Below are experts of layer 2 (counted from 0) of a mixture-of-experts language model. Rows are named router (the router's row for the expert), gate (a neuron's input weights, with its number), up (a neuron's input weights, with its number) and show model dimensions 0-191. Each number is 128 + 24 x the weight over its row's rms, rounded and kept within 0 to 255. Numbers have three digits each.
After each expert's rows: "comes after" lists some tokens at least twice as common just before its tokens as in all text. This comes from a sample of Wikipedia text that the model never trained on. Tokens count by the router's weight.

# expert 13
router:159099116132082101094118156122129137122123145090090102130141136167113142121138128142145119166148128095118112158112182135145132056102162122143117145139127130165190099141116100129091146133113119144145142103135077143120125119129149080143115151122068117124138106091092155140126117124137106109120148097119144112117163126140107125118109102141114116124160158109132133116054141130152120118107139137080136115095171150090099134109125116114158118171132105111134071139134121119091113143136143150140119137110126115137069129117111143134156115141137142113141123116132026092125095148147143141
gate0:139142145169109122102106132129155173124099171149138154121119122155089103176126140154094119105122128116151135141126114122130093143149143144154156082091091139143100097116104114166170136129101181154139153099104120120176105147129124133115096120145124124126120095159148127135135124134134064109127128115138141145147079185120098079123151120130129105115099092113115116157114153110115140124147130168144116134072122094108138140112133090102191104127125183102110141163159152185142117131104148145126104128129123091110149163102144103103081119109091121105159136126156138135149155141126102136
up0:154157115061158133131107139123115074091158106127095124101110128092132119147112126113117164135102144139085149110121107104142113141126113149112111140137142146125126153159081084139176104145141123142046115161135122164104124088164145139116131132149134132128128125132107142148145117153167159142121145112154133127118147144161122181129114181150115152140123132177133104072148181131165098123086149122132136094139136127164126160184075123168099128106143097154179134156121123088135131083125142113130150155137128160118097145138123122146153124114118155144148118138144140101141122099137116116
comes after: " in", "|", "-", "–19", " In", "In"

# expert 38
router:126161124089055110102167136115137107114180108147148135116126184075121150121144110141092133121113138097091166160086095143146116163118139122137147111099115131151142124135142178164113140118102139131128140119108137127108108157080132150120121157133094139132164137140120103148122128151156148105114171126129105127150134102174141115138159070110148141150100139105127130129128115132119118127172109099092140140075116119133106125051144113116173142085129106105153159069123091082137131087107128124119145118102189126115150132089132133112106115116103130154132126117126147129103126124140128159
gate1:121137158143125145135133157115115117187086138113135118127101136130131125130096130067117128161143076066128121153157136135142148125125155121117147129130115154115103124101118140133148142131123135145161108121153128143149126113155109088131108140163124152135130129074083118122091111115127081113151156132152122139137137132121113154146111154118137143117125092114127112096126129170102080121128122164163110103114184159148123097151186148128118125079199152113096081175163105124111083120152146098130123135154087094157140120154167109097120142098138159140153133167122110128134122102099186126
up1:111098118104174123160141110147105089130141126143087197161118117099120118120143080152136122127130081118153125107104123143139148149162104124122139137135153134100114108148137167148081125086140145176139165158131133127151118184125103132103174097104131119103172124139193138076100130062131171118132169099124123113148149116122146154163115132102121146094102132131114165114176102115114126115167179167100143140112129146106138141108131093133119127105118092150144133102102102112130101102096112110158122163144134124143098133106124131137146110153089154130126129137089103125110122148152126143
comes after: " (", " |", " ", " P", "′", ";"

# expert 70
router:113114154147093108150097114134113147112138147005116103131129147148130114175146148171134101150129120134114115090108178134143117139150138115164114096133132151175139123109139086138085093167146136108128121115139121144142120114138144140134137136129153093107088088102115150111104101127115089157147135128126128115102130106101141125120132150174121126143152147120104116135091154126108147148135166133127124128086093106115129147171130108119157106154115131145154060150087105124151136155119135084068184150134143146108108145134115146126139138126158135114105121091132101139151144146111149082
gate4:155125131079118176134105153133171102118113113103115121127160116106190124128123137116162149139125120131129141110147132104137137117095156106119134119128136092130118174137102130130136124155117154194140161132098133132139131124150115100122150124133127172150128106132113139128100154105141125109173141140142069147131109106115099106103179126140152095200124155130105147177124127152086092132116161130138146151129127081089140108089070148154135122128172147097161131174171124149121143148127078116152167131096135124128145155137139170167120098131133100109130148061113135146130137152115136150
up4:093074094145130149128064148157112107180136118134086140127122127123111103147126105191115128106143123133132184140120119137142144126132168108132109138119125144144118190116128120112154124103127152156128149138134120117133084060127130178121103165102130152126169147112157165127152106133140127159128147155128146107077124156094112117120185128105135112099131106121188174157047163109087110127137114111126155154128123117146145123085134164121128124136142107129185096176129127138131085126112153118134127125144128125148123125128117136162107092119126106132142126123123147128152132161105138121
comes after: "\n", ".", "==", "===", " ==", " ==="

# expert 53
router:133121131154103094160099114115133137134160121062139090117157140137143121147152099125139109172111155133092145155099147131164122143150100105143121118116117148154093138082077131107107098178153125131176108112167119157116118109098089144124091163115155113142082126130114159141124081124134108164163146140121138098117109162143174105131109152149105114095125169172162110138138127116134138114133133099138126134092114140124131116148147140149151123162126135157115079118162124093141097121074128092084165160099154135157111132161140146111174161140158130128144161109129118140145133111182114108
gate4:125129128060143161127172096084148120110120126131131171132110102144094133133178114124111135149120116123126119133110129132146118114149102118169133160160113133111110065120134126124092066108130132127130110127100111144163187174151060126117122138162138146118123151108142126140158130109100149141121120102131148176131130206138118126100106127127087152132127131130125109092119119113146159126109158182126118089132107162147142134153174108090126112122115122117159109077143138129121144117105127105127097113125134107116113146170135109153177127135150157127101092158144109130137115106129118205
up4:117181122078115111125140129150107153085144100080165089130158121131142086117151131102155115108106112141116115103142125134136156128115196128127136119133094136115117110121120123123138132135133124083116118124123072147178186137178153126109095137119131089124125121156112120127097137152117140106170129146101124188125150162129127115085077131147127164107127129101109163103110128113114120120139160201144118161131136104127134132139205173136132165124112143133154137106121132093143196143118139127124102124147142099122118111124118120127115067113144126132170145119129110135122116087157143122
comes after: " |", "\n", ")", ".", ").", "---|---|---|---|"

# expert 49
router:114132116155088088160105116119134104113130178000150111126150144130188125126125098095148133137111134129127106128076180126131135151096120082115108104133114104165133123121131113129097100155154135096120123100135134134127155123123115138155141103110153124101082098085114134101104103109110147125126159106115142116134165121111157113094111157167111168121180132138105116136089131167136159131139187122132126132103137141139136125161119113117148131155148126158147086137135127126156122105127152091076141132144151129111096139160120132128142129131146151117127127129150106131133141144109142133
gate4:104169075151120194149110096095091080140147145114074089132130148111134134181136164130122122128111133155116147139150102147123116142122110167127114094103124132125129107109096148158112142163148104123120128132076158153154116141132179130151067135111135138113109130102147161116121139124106099164145119090129129121096087107118117107128097137156140140116108111124140183156119130144099133115130185194140082100116133159085140124124142133104144125138141107130135186171145136154136168134130105157139131129143142118076151131150119126104119151098121127115165148081113143137134146092112128129
up4:135127139145125167135118096162148105184128120132094125120160121133135180147159148118116134146099137131111160103139102131147118128118171127137126111113088145119129162118110128103093168134130114163192108119132133150134170134149117127142091153152124167143115180127119163133091150096128114138199118144181168146121110106152135100128094127121138127155141147120109130138099084127114159129108153150126117113126113099083125130134115160126130157121175149121159185146172144140128146128131147126148137124046130108125147153161123183172126127134147121102180152090131131161131139160120107115
comes after: "\n", " =", ")", " |", ".", "---|---|---|---|"